From a checkpoint of a small mixture-of-experts model trained on Wikipedia: 128 experts in each of 8 layers.
Below are experts of layer 10 (counted from 0) of a mixture-of-experts language model. Rows are named router (the router's row for the expert), up (a neuron's input weights, with its number) and show model dimensions 0-127. Each number is 500 + 25 x the weight over its row's rms, rounded and kept within 0 to 999. Numbers have three digits each.
After each expert's rows: a language model's description of what the expert responds to. This comes from a sample of Wikipedia text that the model never trained on.

# expert 11
router:492514532517519544538508494486478483530512509491488564514504509523515489516501475508523501455479514506502513467525508540500500515486523538452539476508508483492453509498516520494514517536513520510528521503538454517517450442515503477464525454492510504548572522491523502549528487490524511534533541486478542531525493498516504503489499508482504522523473526491524474498489483504517473520445
up0:491472486509513506555496480430513496518490513518491493471557491515529510479506517494507491491475522489500464452492526504454546482493456529487471490491494528526481485504508516495515501556496522499462450518495489495486490495487502499501538480458472492512490492454426524535484531535493497524482548498502454496463518458509515532480479486483486549517477515523478510502480533518453484488504
up1:489501497501473469523511501528531488528524546484481501479492448460527488509483519526531495508493521504527475493498500545481490512480448508484477531556483488502503483532492558449492514502516489508513485534534547514513531540502529493490559507485488512465471508488493534511490531498495517489491466451527501431534508524476501477478500531487481505478462499461545531507494536502513481542512
What it handles: Adjectives and nouns naming leagues, conferences, charts or ranks in sports and awards text, such as All-Star, Major League, Top 100.

# expert 34
router:508490504482471534467512524522501520502522478482510489497492490475453466536519528504474484511497497519524483433499517457494491513502511492456514509525476478486514485476503509538470497497508491475522489543470548447487472499485532468466542514522478441518498507512488465478547435471468505528506536484529504525457532551520520477502536518500513505507540460472516523483525500509487506480491
up1:513482519517500547482490502515495517466441492533544475453473488495508487482470521508507511473486510470460508488500516479494488502487487509515444535522560540529520485501495562514508507495511510496530471555488453502529544524486534475566509569467506505479487494491482462534479532513489503482507513472520485505488522490521510507504519505490457503489542477498503523491530526528491529507477
up2:503471507484534475497512477523453515501484500483538487488482495543498515497547448518496522491492474528465459517548508456473494492499499488472517473513448529518575508474478475501477530498522490535470486492461474509448507465471484512495473496476499478499506469552483513526494524492509500506507500496495528495483460513500551458537526547489496503509506500484460488536482447491502511540481
What it handles: First capital letter or syllable of personal and place names, often Slavic, Indian or Arabic, such as Paul, Zagreb, Blyton, Hamdan.

# expert 8
router:432490504546514483500510511504504506531524466501508503472488547515527479504454515498490463528515502496487535495502537494516524497558477503488467491474528502493514482475481500503491525512503468452494535482499539498496547514505497564536512442503507517509547474511465503455505485540513482520514471500537522490532522457468468513543489519529501473517490471516493490478472511479561480498512
up0:503504529501490486510508544506472471497501450548531505509506477492487477514513469477497451546486532478467514489524509514518521484492480520464470494530512558523492477510471520496540548499519506484511455501456522496473523503522508492502493521513522501467529494450509500477468461519497530461450536484541482516504483461467491493486518536523463477497485498555517484518491530499453453524509
up1:542476537487524484573525486497507465464491472541521509511461517499469480497495471521500475506483499472447521483499540469438510517541511489479497509516546451540493466500489497501484502486502500507473471524481539501525529517458500539490523526505475478494499508494505501512478463498497513522497524465490497494497494455509516528463478534510493526480557513458549531508505514524532458496515
What it handles: Pipe characters ending a table cell, especially after vote counts in election tables, before percentages, and after names or titles.

# expert 61
router:461473492527476520472499499496504470519512471483481507536503503563523504500490479475440510487523520503489497472527489517462542534525506495483491489481527504505474482491495508482480520534499483500507525478492532536508502540461478531539505476460567511474509514498463485525496463498525466506489500500497504514518496462442502509531502535570505465534513479494506454467490530470538515451498
up0:514462511500500494463477463477469510541528520471514519537509525489545526465492532546507521543512523492510549494481510502517533494492469518482506504490432512498536498428490490486467544525484504570503485527529472469540489472505526495511529471529534501490485521479463496564524501505465481487484503513474505522510502500493507515477498502507496485504489508493476520447516547490495480486495
up1:495518508532490475494501486497488510514531487443540519502483518467487514512459518516509485501485466527507533554484530531444479479526514488455512473512484483526474542535488510499501480497529500489558513509530533513473503508475454485459535526500469512495452521523484523510509525484477482472450476467475510509524524492484468534519541501538455493513515540505443466493499486511526483501492
What it handles: Pipe characters, semicolons and colons separating table cells, usually after a team, player or place name and before numbers.

# expert 38
router:514481515478501533538496496513532474485515505486525510467570518493521536510525490489488526494451506489489483465502482478501471542517526466495514537513503512507527515516479459507480498486486470515508512467512510513495497541502547482452499509510509528437514476449487469438509486517523489520499505498423536502528526545480501492497515486542458529487499522544491461475509484498499513497536
up0:494478476473537508507455475451523495499497498489530495536497477466523494505495517503516453481479469454517535496547466479494519491461513481548543554492519505460449489492539495498484479499512517487497508501514477485483500495489533471499507520549490513477490481477472447515515460520497449554497531521466477496491523483457523493525526475498491490511544498511513512500514546545525483528489
up1:500574481494495515540476487471469474499497509518463457461503510478481552486472494499493511485467547492495515480487499517525525503476475455515493501510489512509481508519543459537513487531525479489504478494511463430504473494535488529459508510505499483551515484499490481544533507503475469514518475485493478504532499505501519529483507484512476463451457515478485478500529489540544518442491
What it handles: Pieces of Spanish, Slavic or other foreign personal names, often accented vowels or starts like Ja-, as in Javier, Jabá, Orlov, Marcos.

# expert 30
router:507531473435536505478509529545544512529490489443493522497484492485471461527513516509502519540481497512509527491521513464466518504477521514532490484500515495533498533525502496433537477485493562483500461459471521492510529506468503496484497496481486464460501520497459515492498522489474510480489508511498504540482449517532548504544499508470464522485467489501490497545545507474475507495522
up0:514479465452496489489527527544495539516512506496520553471493548493526488518468477496518504530480502453480472466537490521471481493513477523485468513484532470466503479501475507565514521492492527514466518483516499501472516548499512493504512507540510548504484482493524481500485524532478559525517494513473522483498495463532483512477482464524486486526475463528513501457512521525442528542509
up1:460483488495514505472468509504484462518422518514489512514506523492515497411479506511469534478496510502481518519497481480478524495467495562483522520476493530517473451500553517518489514532495522501477468492514497527485543498504468498534534549480505493475500500510510472489486454475466451504492538516504477510486512491519491482530443500512442510489509531518540508504475504490521494477509
What it handles: First piece of longer Latinate words, often after "the" or a quote, such as vi(tality), Vi(olence), Dis(abilities), mem(orial), Ad, Di, Am.

# expert 12
router:512467475526478468487494517502506521472536543502538496512509482492493504515500492500514531496486511511547496499470577535484529503537490491491510492492510452507478534534497480508507515502498496521512497477495513485489504471487506525449495541483488584504476484452515533484472506505504530468526492507510541439464470520497499488565518473509498473539482532488456507525522472466493468487527
up1:497511513491527498492509521489484479447507507506507513485483468435467497531551510488530440496497476454484503514529505521500493518492491479478505466546463516531482536546494485482496500533470512496521522491501513498490500465519500498507485490528527538531513468528539479532499535463537510518514563542451534510512512453549492519519458509483485471497508511473468453478486515500514501483481
up2:497551510501494496495475466546517490527493485504489472525509484497496468490539476496496477487501526506539494492510456533525492559522477504497539504502471506486533469493524503480505493480509495507553509510479509493559485533502495499494454529552516512497475492529556543484542521470496466516518490462533507466479464520545519493508540456512522497493534520499485458523494538513553476530492
What it handles: Short inner syllables like ra, a, e, and word-initial stems ex, acc, prof, recru, such as ag-ra-rian, acc(laim), prof(ile), ex(acted).

# expert 31
router:556508504487488514466508523473453489525514511553491555511490490488491473497507473487527527506554519461489482534478477524528540486501476502495475521499480544496519521489498519482465494560523519447501560514469460510515497490489511496533467482499504534523473506518550491553494490529484528502500516463526508495508480493502479517499443450492507470510543510494492446491503495494485484481502
up0:513491518511548463471486498540487495465461509480493532529486546453519510508542492499458498504489495475462508511525503474512462544510467507488566494485487504527489496478498501487450535447506526509462483505526501464519531458541533530506475498537492534513487480514495504496506505487488521483464496464517466518518490490533495501464495501517473502457488504542430471507493540476497519525501
up1:500486482518496471518477505526498482565492511517553554492464504485531460528529463484523530476513485501498472471499513515483534492517486497495525517560519458500514530486497495511497518466465493477542455515475495519504498515469505512497501527518535514492527473530465482498528521467516536522468513512563490488518536508547486434491526515503514509484470524508502520502483504534445479501466
What it handles: Nouns naming what a subject is, usually after the or a descriptor: band, film, singer, team, game, school, series.

# expert 4
router:506469519481540500518526542496496492498467484462508471467471537534464487493504458496450492503520518467542477491482486492492488534478548485508514508458496504512518541523483462487517501537514476515501475539483525507496516484458496505487544522517509472502482470526525512468525451508497491500527515547456495473509500502498484526558522511558476508508467505444502465501482470461500491544495
up0:482505538511468461537459534533514501504500498490496504506514454523476498504510542515496490470473493510498486460508552479459530553527496480506512540446466515484524564456483548500551496516546484506475518478480516503517499533492497488545512510473508514511498508506481486465504513436463513494490489517479485500473452523461460505539506495487511482488486520486517509476495525516491538527509
up1:508454491511515484503507511467492517480500532547484505485491532493512480471483473515475493477485529458423462462493519478477534498464495475479532512491466516458542522500482472492487476500482514540516503460542500453529518511484521498483465489470478499546494531512472489505501500475510452522497540548462499494493476533487513490490493486489491505506586501478504479496501515527495454489532
What it handles: First capital letter or syllable of non-English place and personal names, often Central Asian, Japanese or Slavic, such as Uzbek, Uganda, Kuznetsov, Tovuz.

# expert 16
router:523498483507494523490472544484503507499446447524532481504495453466467513494514508504485465505528515494512555538529488487534480504520523539535498492510460520490500496479506530460479559487486520525463516527515465525468525463484553492486471521499516497492495485507521523534472521496507527473506487554500521478492465474458496554488495473524483511512547474497487466506493522537532502539506
up1:442479441532510487511479466492480450513524503517492505547482529495474473544511482506484469542497496532514484518530478492520473515507533490548478479511488496495523439487522511506541518466520504469527523530466494483467488519499477471527510517488520481461524494509502500500537495482496547461503453487500521457511538486507460428473498481478463518497488472511518511468518488498478482501490
up2:462510466472510511527543519469501518513484505517507515502545473504535500493495491461461484442524501519508555536460507502480524502494458512454517529460523483460464527523505470477496482545481471509500502517534491547471510490529494498481548516481516522502506534505530489485537491489499500479518553498499527489485465481485468521519504507467478542498505501539532519495504506475514505577504
What it handles: Past-tense and -ing action verbs of narrative prose, often forming phrasal verbs before up or out, such as took, set up, moved, signed.

# expert 42
router:480495503540478479512501521470484491498464480524496477485506481455494475481500498492521487512522519523480479487523512480517515481487509531519486521485481510469507528505494530491459518503496513503540489495509479518480533527508537518486444482499499452512497493454499489522487520519560522469552455493553487512501476511470487493517545495476507500421531458495430451501505508519529550465498
up1:517519526498518496543481541536497481470470484461471498527528501488480474494528501531489503538476485490495457539480545473497447460524538547506478467457513474519525546461520462499495518474523500511499515498538488546473502501478548549537484502506488498503517529518509492505481481542512527473519513538514500526523458467493475452503545503507467496492479528499528500513525504502469498490515
up2:514501532492470500490531457461474508493464462504469562521483478452505514477562509498500486559507484521482493521487478500512538536481537488487482523452524490507478506493491484511504447582494451488469511502517497489514466505500444458500538501501500497483508512524497526496499471484461515477526478500484516466487517472486488474459486488540454490499480521473503513513515508475481504498480
What it handles: Verbs, prepositions and connectives in narrative prose that link a subject to what follows, such as with, for, However, After, announced, gave, despite.

# expert 33
router:489472464551536528514508560506523520493521496498458484522511472509503473492513545469449499529471510503486499533504502490461492500496510483552469508514498491527528528489492487526489518500480531514506495492472484478472466500530482484455480555533462519496485514478473529495510465470520501510536528515458545478492492529479489474486496515588495506518477526457511489510489450519513489488512
up0:540492493503496501508528492516511531495493484506481556544515482494506462507477506487503498482467500531512545506489538491540544464459522539491482534480473513520501486468491519489473529495514496514487507499510491505467474517478446475520503483527474456497559507567438496528535538478474505506458515487508546537486471498515494535498504519500506516467494517490501512474476557551505486484515
up1:494524507518550498497483532478531497513499514472477495479518489499530511482491509506493521483504467498537503547491493519523470530495499474502496517509493490525521492486443474497489507533519507488535484526508535487497494508490465458500538521492434522527526475468494540533467518445504518484492489523442494493505526489448462492483493463449480558532519485539527543503492469507466458525470
What it handles: Middle and end pieces of Arabic, South Asian, Slavic and other non-English names, such as Am-al, Muhamm-ad, Huss-ein, Mangasary-an.

# expert 1
router:499465453464493509484517431493478473498482462505502526519530494537535506460493499490529464481525532491512578460501487521466556487448501520522497524475532521468476532452502521483472476512505494495530518486497501510515508491467537490513510480515484491513514548511497462539484502525524495494545495488528518517484481481517484495498452510506499460533487518495512443501523485531476523496496
up0:494481526521506502452538517512520458495447491446492484496499499481490512511459465504517513545526499502451527461506497506505486529509492491498488499473500524481466482507515489537489510492512510489493531484538490508484503479503503523481562504517503472509516499521419481502534524498507475582544488514516485521517506482506510466466465487523455500490530505522516527502439504467475497449485
up1:512499444452479531489485489497515499516523477480524505486482461538524546485494508536517514474547482523480468468500486497484498539522510500476464530540517542489475463495440558501501509469487501500543491483542507515487523497501521489455508492485508450520479556557459514494543494518468500512489497513491496495486479474543503504542493500477481527479493510489484525489479496460460492477513
What it handles: Row-label nouns in sports, election and demographic tables or infoboxes, such as record, average, Albums, Turnout, Party, medal.

# expert 54
router:488459524491488464493511457488522509499493541506510499523469520511546512526454482504547525486493496507462472487504489508518504490483444544525477494504526495482520523488548509513491480462473500477480533459521437485500488471518468484460471482489515516501519467528532495536487476512474549467525500499501480524554525500512536490509477524523502477557464500491515472498490487531511502482437
up1:441529507527500484533467491513459466507538474511517509520499508510491504504494501515550446516499456510482492548495509501476460532488506520480515507512538522522520476485457469484472485496518481495474562492481499486491500475496534489505507480486494501461510533497549566524500538528483565509477514505485519505489528504471505503486518535478438471468485501495541532478498489495469539494481
up2:540534512474506533485462486505518520487486515526520489499453516503503516437531507502503515487497493468485494508446524527443509495457518492491507496538503509497551468476498503516501487500501436441503505525505489485528494519503511552520510504498518508523503487489568539510513483478476468509487527474485518522545508519540479500479487493518487520429490515506478505454533463521529497459486
What it handles: Geographic and infrastructure nouns ending proper names, such as Highway, Route, Railway, County, Creek, Avenue, as in Texas State Highway 114.

# expert 51
router:516493504476493449501455497520511507481528508522487559503507512534521508489495572519493521506460506485535511512526496470487468493495494504534495451485517443472474481521470478489484471476497500508531471464436522455455495504553511480499500487508488503498466503542505462468487467508486496530508506493505474486534502470523491484481528514461488482488474486500463524505496528474506578498486
up0:520470490510452494512482478516473484525469546489514517502448520483472458515494475515494490523517492500470500481499468495503506538472464534514542539478488493533511512528507503500498471509536489483464491468504459468501521501549482540502489493517488490518545468500506552479486545535493484487481484499561485510485523459434514491528519498539522514532470526465515488459495520486491495461539
up1:513526497535530513482466534511529491522487500463522477492447436509531466533516532523522521506510450511501508498463477524460496506493523478479481495469471507502510539514524508486482517497511513557525501472512553501471532513540536506500485478546492463513472511498464492510492521511505521519491516460467504503478491465434458521489489534524472546530523500487493457504483493510530515481492
What it handles: Byte pieces of Cyrillic, Greek and Hebrew text in names and citations, and the period in vol. 1 or numbered lists.

# expert 46
router:495431514504467507456452542497444471463525470514505467473508530486543501497519526490503514476487530536521523491511494522523478519542502498489505512489507473504463499521520496526485541502508518506477498529509473473511491543453511519498482514477486515502515498439511523516484497549510556531503489509501473504482511492464456490519470459483524524539470536521539525487494522539513534522486
up0:513541473511484520534516479493518506522515498502513486480516500491512523477495533464491485477526480557521492479503515504495492515505494495458547525509538511533532521498521502519519466520481527445501540526528489480532502492509497540516463509538475532441550519503475513516520480473506433466494485479515497499510473453442480496471546506507493522499513546507520517452511486487498501555483
up1:447474505533468466539521500522514508569477462492493512491523497573538489477487476505495494486493468535512515501500518515518497520492488511508516518496509509479479492421476521509482489517495469501477485549485473523509529464432496518483487515443471476471476549508502496525469536526441499531474504508489486482512497499522501492489507484504529507523500478518504497496494507506457462455491
What it handles: Past-participle endings -ed, -ated, -ified and participle verbs after was or were, usually before by or in, such as competed, registered, qualified, nominated.

# expert 39
router:550510531497489487482468496477509511507503497517496522503496546517547498456504523524535565467485483479515505508435492512481512501491478492486511502477515485489481509492450507485490528519491485508523484458457524533511531499526530500468492497502487484515473476521506476476475465475519498537473508508481455537514505518433480513566542498445468462501504487477450532501499528493481533495496
up0:468519507494522454467477516515500477494456449520520543493488485480480507443527487490504484482504502464516527528527531483490441513522506499577501514496467496496465523488508516501519476524514518491465532482517498499526496488509476498486473529477482460492512517529535476477528478493523472489523527502568485502468511446510500485487452545473521487483480518538459489466488490504475527485517
up1:485492476528517505490462526504503428502517468458475520500525501549480440525498524512503506447501498487529533487492518499505479505494479494473511522457548550488472490485447543511533513505484498495510500512502464512551495488465511507490469509507487502540505491501523515509543442481528522537498541463501485503458477496482509483510507497516472480518539496526549500477493505484556468511507
What it handles: Full stops that end sentences, plus question marks, exclamation marks and closing quotes, also dots in abbreviations like e.g., F.C.

# expert 6
router:491509534485509486481500474491432485509536518496493495484487466494478493511529469476519473502506489502558487495484507506528540498526529498501496550468521493537498497560492464495509450492466491494488504529500490474477509539485516497516540543519545497523545497493456475492493494505531465490511453500465475496520449535510535496477463468513530497507491510472516500504528526469477463571498
up0:522527508512510487520541530496472492511541514472485537503484547500513477495473477534500551448483486505511499479484508548456505519502534483529541544517499586486462508492480482492516507560488470495487531502476468497502531499448504481490494493513500472507502501518487507527511507460535495482522533525493496495487472515497473546521511504464496465506531551464515511493519478530495478465533
up1:489490510537514517476480543451501475529494512530478473512527502498511480477467495477465536489538505491530532521482512490503471547519512533510558482504496510471490522498549487498474461499515514503516501467455524512481529499554525483507513497515478522481493525447454472443530487513494506481489459500463496525524474492510514495496525488481491503449538486457486547508495513495489484431486
What it handles: First piece of a word, mostly capitalized name starts after a pipe, comma or "the", such as Jo(ckey), Wi(red), Re(becca), Vo(cals).

# expert 50
router:546496507481541494476507557466474517506497474555482461513515494544531508518491511454538526512506536512513518546533476487525487452499506516535494501502529518524498520479516470474483477538471515543502509509522491518489514507517523496489488467477520489499514451484486518500505542510560520488540484489518479528519458468487486505471493533540466509438483500516520525469504515517454480493506
up0:469517458528489515525543512482459512507500524532533453494461567534491513526464507479449471494538519520482482535481494492501504464471493502482492507505515485464502503469475492473487454508546457484490469488509531502516500499496429489518515477502493497485495473489515499490479549528496516513498452493524516487492512494481531514479496515506525486510539498532474490502436510526476451456522
up1:534528466497490521461545483512526506543519499522489463490538469537525481517505511507503498571475478531548489473481492471483528529499519460489502476462458512514460491478544505479527523494456514507491504492522504489482509515505523458480541469502473518503540455491530467460505450511457488491523524499494504505512501476530464501526509450516505543557505509497500512484500521510484509502472
What it handles: Words in naming or classifying phrases such as as, known, such, named, called, described, designated, and "Binomial" in taxonomy boxes.

# expert 37
router:443526525469468478437488482508495514493496445535507514461481510529495488543446543472504512488528521464488489523512495489498518516489507499480503488489504553503566490506497504513501509516514507506495497498513466497475462507536479462511479485515501548507480492514511484434527453534503491479517523504490504496534497526457480493492540507559462492476512508519466509503547503459477485527494
up0:484477499473512513502545504495472485493551459557451460490514481538538470517523495494503529461496467485494519502457529474513528503504484533496515524497512518499532473464549542448499491489497523498514541510525479518526496502504488543529473546511529499513463497496490518514510474497526457468513504515478476484470471502447515497484505502470493499499490449526490494485460428501474501504490
up1:487546516540475491462513496518467488525493492531507513487512495466504525536504479509492521497461490476504460507497515502503478486495503482503525529478495491506500466539525514507491483559485522507494482486495500478462503549557453480501476489511483487492501531539466536459478492503501532516521464472496460511462517491554496474511575534510456502506505469500459444515549496502520455498503
What it handles: Final fragments of personal surnames and place names in biography or species headers, such as -ez, -ge, -no, -ensis, and closing parentheses.

# expert 60
router:554483465488484542489490485520523491516478533493538482503508491520500494538544496468514513505475504495521509516466507499524521480523530491490531456498514469510456564552498501496547492498486499488474475467517504539490505524520494485494501519486509508427477493475526496466496523462522499480519508542514544495447481481514528507508510488492471541495507482532474513570501516474499477443508
up0:500555537490532479486473494487519477535514538479510481478502535521509506523540531483509516496527498487478524530525530499520511492485505531467553484505540516543499545458530488517477503555552525500500529509543487498503457508503497527488496502525503541497495493495473495473517490517550462479451533464515536497448502509485515482528469520519445522501485502512518476487508486484501457459505
up1:536527504503482486505546502507518501500478494458502473516488490521506506500511490519499490481484500493497522428514487488526498486415504463538479464502487476503511500474548485528559477496507468471500490484493512552521514497443515504456507512473511495477470524498531537478513494509523474495508497481495458491493487506504486469548511473448479540524540508478441497448496509469474487480481
What it handles: First pieces of verbs and adjectives after be, was, is or to, such as per-mitted, ha-lt, dis-located, fa-una, ad, tra, ob.

# expert 63
router:519510505469481534511490486515524500495516532520518480520494511458491497487506479514473468461527464484488474566520508507533499473476502474510489519540538479507508516498548493534513520510520443477507511526501486500501495500464485486510460475498519507528561511436546511474520495493529555537496472503509504525479516461488485522461477519489532499482501527498449559500503486509548543523498
up1:484517469529454503478534519439567475553487504490502546495470466486490519478514469472491516472504525476551540550497497498459531499490508514509488506507452502477489521506518503474469460514505503461464483513468508517533530496504511512526490494493529489550503521525495470511516492512513489474493500506524507489490483501467476525548493500515518528473491489490520471517486564524537527533543
up2:493529483484515512462481520505523515460474503524535500510479496522469460492488472448515529544504514465487468524510539531506498496542532507500531517473491551525469463539484502536486532479537469485527523512521503541536526497495515496553481496524502508493505430485524512537490504501475518506556511498515520468471507510527487546460536486505492481508532522511511466479527495471488483465483
What it handles: Possessives his, her, their, its and the possessive 's before nouns like own, career, family, plus some articles and years.

# expert 44
router:498488528495490466492484543485518471516534511542467565509519505501506468520474508454505535492496510468474505516500479465555455496502457512509463527479505479484518485483520538503450465453513487501525536471458496492462511473534501472478490536531469500471487490447482475491477473486516515503491473488482537526523518510477505511462531486503470495530523525488501521476516500487507539458464
up0:490494512513502472484529523466500498495482493487484485514481482496485525487464514478514482477488491529465488516504464554501532478505525529509467560511546439544483543504540486475495461510513489506458536502510457445489493529488486437548493505531494449491520520498532461517501500468520514469497516431508494481498490498526518438499487508503486497496482489472452492519489485496497499500509
up1:481506448464509531523559500533515534500503510477526455495477469529477444489504495522512488537478517475516502487532476480484469557482491503508518538542500467509521530515511454497499491508443539533474540499473539484488495483506502494470489486474514489471493502520540502465499533458521519476507541519508542498482479495529526494537497517498467546444529489520499498505505504485484474504521
What it handles: English given names such as John, William, Charles, Henry, often of royals, saints or people in lists, plus pieces of other names.

# expert 10
router:506496481463457543451470491484525496522502492481480473448444507497475449507514475547537502484488514541521497458477494518459518506506530443516514479515513500488474519492505521526533472504490485500523482531525539460508478488486528486478533504460526501487502535472476518507528476511473482469468536487529470502459505530510509499538532493469501501529487492496497447547496531486521484499520
up0:462492473494480546555495515512484519480528447522486545515548502500492510516465513501511500446522479494556546516517524506518462545470489529497527531475537494503503546509472516498519483496506492506493481515497539498513477503493493514538490462480488488540441522503460483484503529491529512493500465489540502498470488493462564500537458477512499495467509549507481474480476503487497507517489
up1:496519525540473497499499436563484473475524514452485447506517500502456459512488504465533489529528511495514479466473530502512496517507473502500541480496496476488516511492507460505520507468531542479534483497481514488460485528472476475512491508477502479497491467543473479520485556457543472521502472498491491536483497477473482507490483521527480454493511505480462465510510501512427503486510
What it handles: Opening capital letter or fragment of a word starting a section heading, line or name after ==, line breaks or hyphens, such as Singles, Synopsis, Holding, Davies.

# expert 24
router:438480479475482519505471455538462487507481477534466511487506476552530485509491457519475514461535540531476492508478486500500535540519485498505492474479553518434502489476494514475507489534488538531464576513517504506516435504502504533514476478496508526496509490510513483518479537484499546490508495498517493509475453493527497489479500523499468489520488527511462485501494523504532530499497
up0:511480494506538496483503522518508537502478461453518503491492543487478455498513521495474490515431516466487516491504505481495494501499519480505533497494542523439492518483513541507538474500516465525456479505511524500549501526520513541539488472504472527494495494510468503473492484536474528517465444514489474453506520469542480465523517503501521512487512500492467486501563557495491462525486
up1:469521493510499508504505490503486511504476485472501496470497511518520468493498531516506479445490477501511497568493481499472493492473508536497526531544544496475480495516510477526547498470508529486523569497510536482508495462530501532513530506527500483485551581478472502517467495490478457461509503502515538483494473484440471506516511508522467518512504511462550490499516498500560494511475
What it handles: Opening pipe and header words of wiki tables right after section headings, such as | Rk | Player, | Chart (1979), Party, Candidate, Year.

# expert 27
router:505499529560518540470497546484512482532512511536474521477508505493505517471514490514514524480504510554482476482492464495480471500492491512505469501511530532498500531536502525507489498529521490496498544482526489538508497464533473520540486499512519511500458518453539467546507448491503514513514487476513504457525549500524496498497499544507558517505512579495476530524492481514516454478465
up0:495491522527531483525476472497548436478540538514484470415539509542513537513457499524527495444526484514486479504527521530487530550491517501448493502521513465487525509503522475516508513535535512493517496472500508508492518494504483509488508523501548503487499531491499540515536487529524492490506503485561500475487490461522523459520482469487486514523502492478506538548496518512497508508508
up1:513515507502500522459505487510457504559494474476527486457474503491515448489491540528538492495504528535492465478564499547487528497478490480484495493500518454469496527529498487522470484483472474528538469460498491482516520549474504498461516521493483504502506541519538468514530498528469508451499496519485490457500473495530526503495466529469541479500502522449506505471532495505457523479499
What it handles: Last pieces of place and team names, such as -ton, -ham, -ford, -bury, -ville, York, often in sports club or city names.

# expert 29
router:527533475510500474521506490500486531513448520522456519478492529544512512482468523498523519465526522502512537488517534497520486521474472470519466472490548517482493506487487525534519491451519451462494496522469509487516470502486484479487490479509502438473531467521506542459513506521512466499508517538507498545514528444460530444485518493502506492503466469517483468501488530472474536518500
up0:509534472512472478474508481509483568532535495495520519504503487478506488507517483459467498514457506486530480506518459482514518501513512491481531466455488480526503479464447477503518462494458521523483479506448505472526497530460458502438501502509474526508490493524494529510508523473479452481534475492489534526441484494499515541485511512538471529461504528534487516529536495520527508507486
up1:468495520510481469477490472515500505484497491518526492491512531503538489493500483505484545485501506555546508484506458510536516510471478483527512512525478525474495500505505477451533521498479517495501521477510463490522511494486492544484486542478535497485506474492548504484502509449495510468470485523452496542509500453476484513501509481515490479527437495544480449462492568546448497478470
What it handles: Degree, minute and second marks and two-digit number pieces in geographic coordinates, plus N/E/W letters, ISBN digits and chess move numbers.

# expert 59
router:542513490473480471540512445520548529531518511466464465481499503503502499508494521482501465526485501500440467499505542470486486536512544467510487503482471502553518520504461539513529490508489536498456487524492516506467510513498517546509530493488533506534503469513513488492548510502517478510490499574492472492423493524501470514488509482469486518519497483464503523494516497471479474496495
up0:506531524517523485493496480523556510428543521465527500514524501490498505537501482539478458505508467501496510414508523526501515475471527480456475484493522506480544499533513506514543528491460515468531493510506491538481509513508485499498493550478532490502508488506471525486498573508555496493506517489519508469489484500483523438485525506480501499524492507486462532500478496470521504514506
up1:533536478498477520506485514584506522466470468482476463513529502505527517545514501527502489527508501469484456509446534487523498521489484518499490499499544513484521493527505540477479531488486524506496499471529525479543491520518503519518497480482514537503483493549507479558483551518468553507516564518483533501500522521492493517518482544509531519525509491517504511466507502461532497500467
What it handles: Opening parentheses after names or numbers, as in 45' (pen.), (incumbent), (disambiguation), plus short word starts like Mo, en, ro.

# expert 36
router:523502537507528492495491492502493493481505513490470536505464502519505482511493460493502554469528493487498458497492491546476555442486466561501444508490498480508487531507475507489471497492478488489517514511523485504511494477513502455498469480496480478548514501507519480493553448548486518487502498483513488520538490555467496484472458430559512475540524517484517492495509495494513492533486
up0:460481547518549476479548470496499480513474501514552474509480517478465506476513529502502475509506511521491500497499543493450496553512496502482491482475479515498507522476516463468518541552549457480522519524498525511517505485490517493483457541468533519508514537500488487479469502467471538521537512516501477472472515464499478497464518481480491457539506484545516507485501486513476469451525
up1:517512508504480495456487491485524469493517528488506511549505470500509481471479520487551485448477517509536489550477493491506497508469496493525460487517495521491504490516527485504495497503489541470467502479516509466485461542459514486507486545502524479463510523456514516517498497489493501450448573520508487461520488482546493477507488449432507462494493524504521504507470470484464474507540
What it handles: Single capital letters and pieces inside acronyms and brand names, mostly broadcasters, record labels and media formats, such as HB-O, W-EA, RC-A, DV-D.

# expert 56
router:514471509468502505498494469499515507480523495466545477500469547491519500491499488448495486475529478476507497535536531502520504535531487451443509475555536481501491508512527489526519495561486466508520526487486503531502526463516485528477521479487523505533455529458517509516503527504544540497506518501503505468472486450528483506504538502497497514477503493489475531498457477519572487465506
up1:508473468493460504518519500498469499474462544479508499476480550507515504460487498481496538546492500528479505485537506501477492523497549551491478520493493504507456520497512499548482470483514517499497485517497475514509453525511482500514449554455504419518539455471531483505491507462489489516457486533473533504463486522521525484527501498534528493495505475505502503497505474527445503510494
up2:485486486499451484507494467507480519516475500485455517512502467519488495454486493490544526547562520507503507490461478527537544485477500492512505494462496522458496554534493501487508486474489524524529544509513473502502516519459537501487484493465531527506507518472463536491526460466492488531507502525546464533536488484530512512509505542516462476519498460489544531490512508442483500496490
What it handles: Articles a/the/an and degree words such as most, very, less, highly, rather, before adjectives or nouns after is/was/as.

# expert 9
router:474474438494473492501481511488476460497459490479471545473501485523488464478497495521473509429518522491522494480504536502473519520470518509475508474497519513481475536477478491485457512496498475514519474517509525496552473492504540457520560464503493470518519496490489463466539466506461457524511525497461485507508466517513503520527482492538487476519527460473530495482456487518506525529490
up0:462494544472510541478536492492472440493470506462508521510520426501540504474498497509503511468466486494503495503481506522570519517534529460493499471469547477487470533509523549507529528478491478514500479512488458512534519545508520499506521500468507512472517464498545516544469506490503527483494474476520500525522500517482519501533488467483479467530464496531505497483475511521476500467485
up1:471458514492512496564466510530500469506511479486508516519532544495467485527550518501487492504517491504497475506505471519502481510533524527462490477446444452537524490473473470538479489488467541490496496530467495536527499534475527482512531490498504473509529478537469471460491483495515492504473507528499472474481478505486476491506469507507502465492512493495520493477487545473437476560507
What it handles: Capitalized country and position abbreviations in sports tables and lists, such as ENG, BRA, CGO, MF, GK, and pieces of these codes.

# expert 20
router:516496519516506529499510488516465521536485509532529502484522463510501491460471486506523472519503490476501531536531484504513487484523545520505540509537529535500536546524516501471528494508490516479537517551485447524495504464494497543509503498501467463512494501476519493515510523508521558551507486520499537512493504456538496536458464544442497520500516483457426514513498518503501502517498
up0:504522489479492515481515515469481510467497472502537504524510547497510472485504516472500461536511490506442507552504484515478467502531536496476479508488505521560547504486468491530477496472518524468471467537496544525508477510538517491495529509511478486473481471501515547467482555552548452491448534511485510484469506514509506487499500536447513482468511498481462504503511525512486487479495
up1:501481480498508540493429482533466478514503545531518498517495496515502493531497502531469505484514511511501530531476529547509492479485489532475539532495460494560478494523481526472486481495490489445462499491513510471465447540496492494539482496500556457477514516510478502504476461494514469490512503505523483564455477509530514514520482499497518515518506557488503503478543501481481525522469
What it handles: Quantity, order and size words after determiners, such as one (of), first, second, full(-length), half, some, plus the "grand" in great-grandson.